config = dict(
    d_expert=32,
    router_score='softmax',
    optimizer='laprop',
    max_seq_len=512,
    dataset='wikipedia_en',
)
Below are experts of layer 3 (counted from 0) of a mixture-of-experts language model. Rows are named router (the router's row for the expert), down (a neuron's output weights, with its number) and show model dimensions 128-159. Each number is 128 + 24 x the weight over its row's rms, rounded and kept within 0 to 255.
After each expert's rows: "raises" lists some tokens whose logits its average output raises strongly, later layers aside. This comes from a sample of Wikipedia text that the model never trained on.

# expert 40
router [107 167 138 135 136 142 114  96 117  98 143 128 137 121  91 119 129 130 156 157  98 141  92 128 149 174 130 107 126  96 118 188]
down0 [159 133 125 113 122 112 172  89 104 106 153 107 112 106 143 110  95 107  98 147 119 139 145 109 108 116  94 141 159 120 133 172]
down1 [ 95 165 134 132 144  96 134  91 109 109 150 126 111 136 108 142  43 140 115 139 118 126 113 172 113 134 123 121 115 120 151  94]
down2 [105 119 109 134 125 154 132 211 127 102 120  81 130 169 119 124 188  81 115 130 163 129 156 132 106 119 124 139  81 152 114 134]
down3 [112 136 107  76 203 118 185 139 163 118 149  98 123 150 111 156 115 158  98 149  83 137 132 128 126 162 115 139 130 132 149 111]
down4 [ 92 129 133 105 150 116 119 128  88 166 104 114 141 121 140 146 128 154 117 138 124 145  96 116 112 117 152 105 138 108 191 109]
down5 [126 159 128 111 144 140 150 189 141  94 131 116 157 130 145 139 159 152 152 137 146 153 112  98 124 123 157 160 128 141 133  94]
down6 [124 133 140 121 127 178 159 133 193 113 141 143 128 138 108 129 155 142  86 133 134 146 137 130 144 149  87 130 132 109  87 131]
down7 [103 123 136 103  91 159 107 120 109 119 124 161 141 176 129 159 136  86 101 146 128 148 128 138 143  93  93 128 177 145 160 134]
down8 [151 134 142 159 152 180 120 100 186 143 121 171 118 130 107 124 141 121  88 104  80 150  98 145 139 130 163 109 112 112 146 139]
down9 [132 148  95 112 114 162 119 145 108 115 142 110 108 153  88  91 128 102  89 144 113 132 150 127 143 142  81 125 118  71 179 139]
down10 [116 129 159 132 140 151  97 107  91 119 133 132 130 152  93 131 189 134 142 100 132 114  85 119 130 131 108 117 141 150 156 117]
down11 [114 128 118 128 140 119 118 113  93 113 141 126 101 139 142 130 117 160 106 137 141 134 127 125  89 111  92 146 154 191  93 155]
down12 [155 101 120 141  84 130 132 155 153 110 166 167 130 168 121  77 103 117 151 112 134 116 150 154 141 120  82 140 135 121  60 138]
down13 [118 115 119 133 130 137 145 155 141  90 146 111 157 154 132 109 146 128 110  96 201 109 167 116 147 143 116 152  85 119  92 126]
down14 [154 126 101 155 133 104 170 178 122 105 139 120 147 130 172 106 102 130 136 154 132 125 154 130 114 125  85 153 194 104 134 142]
raises: "ames", " himself", " birth:"

# expert 18
router [111  84  88 139 125 127 145 165 117 121 155 152  97 127 145 122  93  98 127 111 165  92 169 132  87 111 151 152 120 101 144 107]
down0 [112 116 196 100 129 145 121 155 120 162 102 185 136 149 129  69 138 122 106 124 118 110 147 110 132 122  69 129 136 100 166 128]
down1 [128 113 118 102 143 131 128  95 153 162 184 129 187 175 120 170 122 120 129 128 143 137 113 102 129 127  85 147 114 110 117 105]
down2 [117 109  85 106 109  78 136 137 117 177 111 115 143 133 148 117 102 101 123 106 126 115 120 130 158 109 143 116 157  94 138 108]
down3 [ 98 138 123 142  82 139 118 134 114 144 124 132 138 119 121 133 173 144 169 123 141 100 130 100 145 136 109 117 115  88 122 122]
down4 [131 140 102 126 137 171 165 135  92 132 139 141 119 141 154 109 134 122 123 148 157 125 138 116 105 132 178 127 108 121 123 160]
down5 [137 127 139 164 116 136 104 135 148  98 118 116 136 132 135 128 150 140 154 149 149 112 125 175 167 134 130  99 132 128 133 145]
down6 [103 134 124 143 148 148 117 143 119  87 115 152 158 112 131 148 108  93 129 117 144 128 126 147 133 118 165 126 134 117 169  76]
down7 [166 108 164 138 104 159 137 111 144 137 151 116 116 117 147 132  87  86 137 129  98 179 151 132 110 124 174 171  95 128 152 127]
down8 [184 148 171 145 126 127 127 124 104  90 139 121 103  98 131 135  99 146 143 171 109 151 126 191 149 127 160  80  72 162 113 136]
down9 [148 132 135 122 120 110 181 112 113 117 176 167  93 132 113 123 119 100 114 140  88 157 103 117 148 150 112 134 116 151 176 127]
down10 [108 133  98 116 115 130 169 126 135 106 133 175 122 135 124 131 123  93 144 149 145  99 174 154 160  98 134 110 117 117 137  98]
down11 [139 153 153 123 138 142 150 124 135  78 164 128  94 141 111  71 146 104 107 108 129 169 101 172 131 140 137  90 132 110 130 104]
down12 [178 138 133 143 157 136 104 106 130 107 119 105 111 133 121 138 158 137 107 113 128 104  98 148 111 115 158 138 108 112 136 108]
down13 [161 142 111 118 133  96 136 109 121 112 136 125 139 168 142 139  66 140 158 165 128 100 175 112 123 116 118 100 112 122 154 161]
down14 [138 152 118 144 145 106 161  83 111 146 114 148 109 135 134 116 110 134 106 167 136 106 118 150 149 111 165 129  87  98 103 138]
raises: " |", " at", " -", " &", " –"

# expert 72
router [ 91 144 139 147 118 137 111 152  77 115 130 144  97 126 102 138 121 116 155 116  90 164 114 126 149 159 140 106 107  96 145 150]
down0 [164 121 146 122 146 125 119 103 122 158 145 133 142 113 150 114 127 136  83  93 104 160 129 130 122 111 145 113 162 116 155 127]
down1 [143 164 140  92 106  71 132 135 133 114 103 131 129 108 176  85  95 141 127 140 160 156 115 138 154 172 136 168 168 125  86 137]
down2 [ 67 153 131 102 142 100 132 173 136 169 160 165  96 144 138 158 110 142 155 139  94 107 132 169 144 174 101 127 103 119 123 181]
down3 [144 115 104 161 132 100 134 107 118 111 122 138  93 175 117  79 103 158 112 123 105 155  84 133  96 134 163 161 134 145 162 158]
down4 [147 118  99 159 102 156 105  92 141 165 156 129 156 138 142 101 126 152 133 126 127 133 136 148 137 100 143  78 136 132 138 104]
down5 [156 121 123 110 141 130 122 131 135 103 130  78 148 122 110 100 142 139 106 138 116 164  85 153 137 132 146 115 123 132 148  60]
down6 [146 181 117 103 134 138 156  78  96  90 108 149 132 153  81 105 114 100 164 145 135 142 139 142  79  92 130 163 183  99  99 119]
down7 [182 108 151 153 137 127 137 126 135 116  88 124 134 126 108 129 132 123  96 153 104 143 156 144  88  87 182 113 150 124 167  78]
down8 [ 98 127 131 129 156  90  99 146 200 158 114 139  80 130 141  84 111  95 112 132 153 144 144 127 153 162  87  57 118 131  84  89]
down9 [ 87 109 145 138 148 114 138 154 138 128 104 173 142 143 104 115 192 116 132 102 131 120 158 111 187 127 118 162  95 139  71 156]
down10 [105 154 155  84 122 142 152 115 157 148 174 123  88 130 108 118 168 129 113 162  96 124 137 140 154 131 154 124 132 120 141 130]
down11 [100 129 142 124  82 111 112 150 119 109 131  86 107 128 175  88 165  81 113 115 105 136 141 127 108 168 156 172 122  92 133 157]
down12 [147 113 131 120 140 102 116 135 144 149  87 136 176 131 150 164 115 157 112 152 157 111 133 131 187 107 117 102 126 138  98  97]
down13 [150 112 126 146 127 126 147 112  83 136  91 120 131 166 143 128  94 175 148 139 147 107 125 131 120 131 174 132 134 167  99  98]
down14 [106 154 112 115 141 106 101  91 109 163 135  94 147 125 136 149 137 154 172 136 165 130 112 150 140 120 115  62 105 145 141  83]
raises: "e", "in", "end"

# expert 15
router [105 153 114 145 161 153 135 141 142 161 111 136  97 152 144 122 159 153 147 124 106 111 113 167 161 151  99 147 127 135 149 156]
down0 [138 108 122 116 125  99 103  93 171  93 125 138 129 141  81 138 191  77 137 129 105 116 148 135 112 144 117  98 139 134 172 120]
down1 [131 115 131  77  61 139 138  89 117  89 159 144 139 161 119 112 116 142 151 149 126  98 131 144 186 117 167 110 103 125 123 115]
down2 [114 133 160 158 134 106 127 146 125 152 132 107 163 118 124 116 122 124 131 128  90 149 151 123  65 146 113 152 114 100 131 112]
down3 [200 128  95 121 168 169 150 158 111 128 141 108 122 127 148 129  77 138 116 156 130 106 156 117 131 126 101 118 152  86 117 149]
down4 [147 104  72 102 141  97 116 112 133 122 136  99 137 146 105 122 128 116 137 171  95  88 132 166 187 108 150 150 140 131 149 169]
down5 [110  98 176 137 156 126 124  99 112  78 160  95 131 134 102 155 116 159 154 143 149 143 112 131 145 120 108 157 121 144 111 115]
down6 [156 140  83 124  79 112  87 149 150 113 148 147  99 117 104 125 157 103 180 113 149 140 128 113 133 149  99 114 114  97 177 125]
down7 [ 65 137  81 108 125 115 143 139 145 114 118 108 144 111 125 126  97  94 119 126 128 107 119 111 101 102 133  59 118 104 108 160]
down8 [119 132 117 107  92 135 133 116 136 113 159 108 131 129 155 133 130 126 155 115 157  97 114 109 143 134 101 112  95 109 135 160]
down9 [ 95 122 165 150 136 168 110 122 130  91 121 145 110 140 154 163 131 129 152 122 181 165 112 120 163 135 131 121 112 138 121 128]
down10 [177 117 107 149  82 115 146  65 128 134 115  72 122 142  97 112 143  94 113 139 134 162 121 161 126 120 121 146 118 143 125 152]
down11 [112 129 130 176  81 127 113  96 132 145 107 155  87 128 107 149 145 123 122 135 106 170 120 117 102  95 129 149 140  75 140 112]
down12 [126 145 136 155  95 105  86  94 147 152 116 169 130 141 134 149 117 128 156 104 122 131 118 122 142 148 113 158 126 157 110 126]
down13 [152 127 156  90 145 142 182 169  93 133 138 122 146 129 154 117 121 153  97 106 172 127 102 112 128 158 142 157 122 149 102 139]
down14 [127 118  75 146  81 139 137 144 126 140 110  93 148 132 127 158 111 128 128 125 121 124 142 110 128 138 108  93 111 105 140 150]
raises: "te", "gan", "sen", "án"

# expert 31
router [145 142 107 150 131 169 145 116 128 135 179  95 115 109 114 117 160 113 169 112 104 132 146 159 121 141 129 142 126 168 178 133]
down0 [157 146 146 160 126 193 129 125 139 159 116 144 121 115 153 149  49 133 113 135 124 125 120  83 137 124  91 156 137 123 123 146]
down1 [131 169 158 142 154 182 134 135 108 141 136  81 151 121 119 126 166 123 168 158 124 108 113 154 118 163 161 106 158 152 154 130]
down2 [107 128 148 128 121 145  91 142 144 147 123 140 158 115 118 120 138 101 117  99 124 122 104 128 123 107  93 141  86 104 155 138]
down3 [114 117 118 122 119 116 119 170 114  98 136 103 137 120  74 150 150 108 126 124 160 125 138 124  99 149 130 141 109 144 109 147]
down4 [130 129 159 117 114 115 141 154 134 147  84  78 118 117 127 139 122 145 104 153 128 114  98 116 121 103 102  90 136 144 119 119]
down5 [116 152 149  81 141 105 145  74 134  95 106 137 102 160  75 156 170 100 154 131 144 100 115 104 170 117 185  96 104  93 151 110]
down6 [115 113 130 139 144 144 147 127 145 136 126 151 111 102 137  97 122 149  66 112 144 136 161 128 151  97 101 115 114 155  75 113]
down7 [ 85 124 160 110 171  99 135 104 136 117 100 151 135 149 112 152 149 151 144 133 133  83 127 111 131 112 111 106  92 140 121 128]
down8 [131 127 117 170 140 152 142  90 150 133 145 142 130 117 136 108 127 116 144 176 130 110 107 143  88 102 147  91 141 137 125 156]
down9 [102 142 114 127 149 137 130 140 125 126 117 114 122  99 153 119 126  87 137 143 147 172 126 104 136 119 147 104 147  98 123  76]
down10 [158 129 122 154 108 128 130 131 146 135 108 124 133 119 187 108  67 161 101 122 140 115 129 135 114 153 121 124 150 137 148  86]
down11 [ 85 129 111  99 155 143 148 116 110 120 144 148 146 125  56 144 174  69 156 135 132 130 125 132 155 101 129 118 141 113 103 171]
down12 [ 94 118  80 106 139 143 126 142 138 114 106  98  90  81 140 117 140 158 143 112 144 175 120 100 116 116 149 140 138 116 106  88]
down13 [117 125 129 121 160 114 127 113 179  86 122 103 125  85 123  94 135 114 152 127 127 154 147 112 111 173  97 113 146 145 140 182]
down14 [122 126 161 100 138 117 168 119 124 137 144 136 128 138  84 120 128 155 124 132 141 157 105 139 142 151 137 123 103 131 145 127]
raises: " well", " Qualification", "lam", " injur"

# expert 126
router [106 176 128  99 131 146 113 122 123  91 173 142  85 132 135 138  88 122 124 126 121 130 139  93 159 141 155 116 156 149 143 119]
down0 [ 90 140  75 121 165 124 134  97 134 142 139 160 164 134  95 134 135 170 129 165 138 136 119 124 144 177  77 164 112 151 125 118]
down1 [ 80 149 126 110  95 160 106  99 163 106 139 152 172 136 117 139 127 140 173 150 116 138 126 106 115 138 135 135 102 152 140 114]
down2 [146 169 118 101 144 143 100 105 121 148 130 147 118 147 167 137 114 121 183 156 140 134 130 131 177 121 119 160 100 128 137 100]
down3 [135 100 139 193 126 118  98 136  88  96  68 113 146 101 157  98 157 173 137 108 107 131 136 137 146  90 133 131 110 126 126 118]
down4 [162 102  90 117 138 157 112  71 103 150 154 113 118 153 142 101 131 134 128 147 154 138 112 111 135 148 146 181 103  73 124 108]
down5 [110 157 149 124 167 109 134 131 161 111 122 139  91 146 106 136 117 128 135 128 124 123 110 112 151 157 139 134 135 112 138 106]
down6 [184 123 111 171 124 126 138 154 140 172 115 114  90 119 169 152 135 150 114  99 128 108 142 104 136 100 169 129 103 130 188 135]
down7 [135 116 148 155 108 163 145 123 119 131 114 145 149 116 141 136 126  95 178  82  88 122 141  83 114 142 128 161 138 146 112 120]
down8 [175 119 143 154 152  49 146 139 143 156 119 139 151 112 120 106 174 154  94 151  99 105 123 132 138 137 147 107 151 128 116 184]
down9 [142  93  85 143 150 143  78 140 123 137 107 158 150 114 145 116 115 120 142  88 105 106 126 140  87 184 170 146  94 149 131 142]
down10 [ 97 155 100 150 159 139  97 123 155 107 150 134 128  91 157 129 114 148 155 108 160 120  91 153 107 134 123 137 115 158 109 126]
down11 [152 120 141 163  87 118 100  65 149 157 107 110 161 115 132 145 149 126 103 146 141  87  96 168 157  80 147 106 112 107 124 129]
down12 [118 128 158 117 167 170 154 134 133 121 143 143 125 127 157 156 136 153 122 158  99 124 131 127 138 132 107 123 134 132 145 146]
down13 [135 155 118  61 174 121 136 130 143  83 105 107 131  97 117 139 147 162 119 151 151 140 139 155 111 152 164 132 104 167 125 108]
down14 [159 170 111 103 141 145 146 132 161 100 165 170 122 108  88 131 112 114 152 131 163 129  91 119 172 129 128 130 140 119 108  99]
raises: "ism", "ines", " Jackson"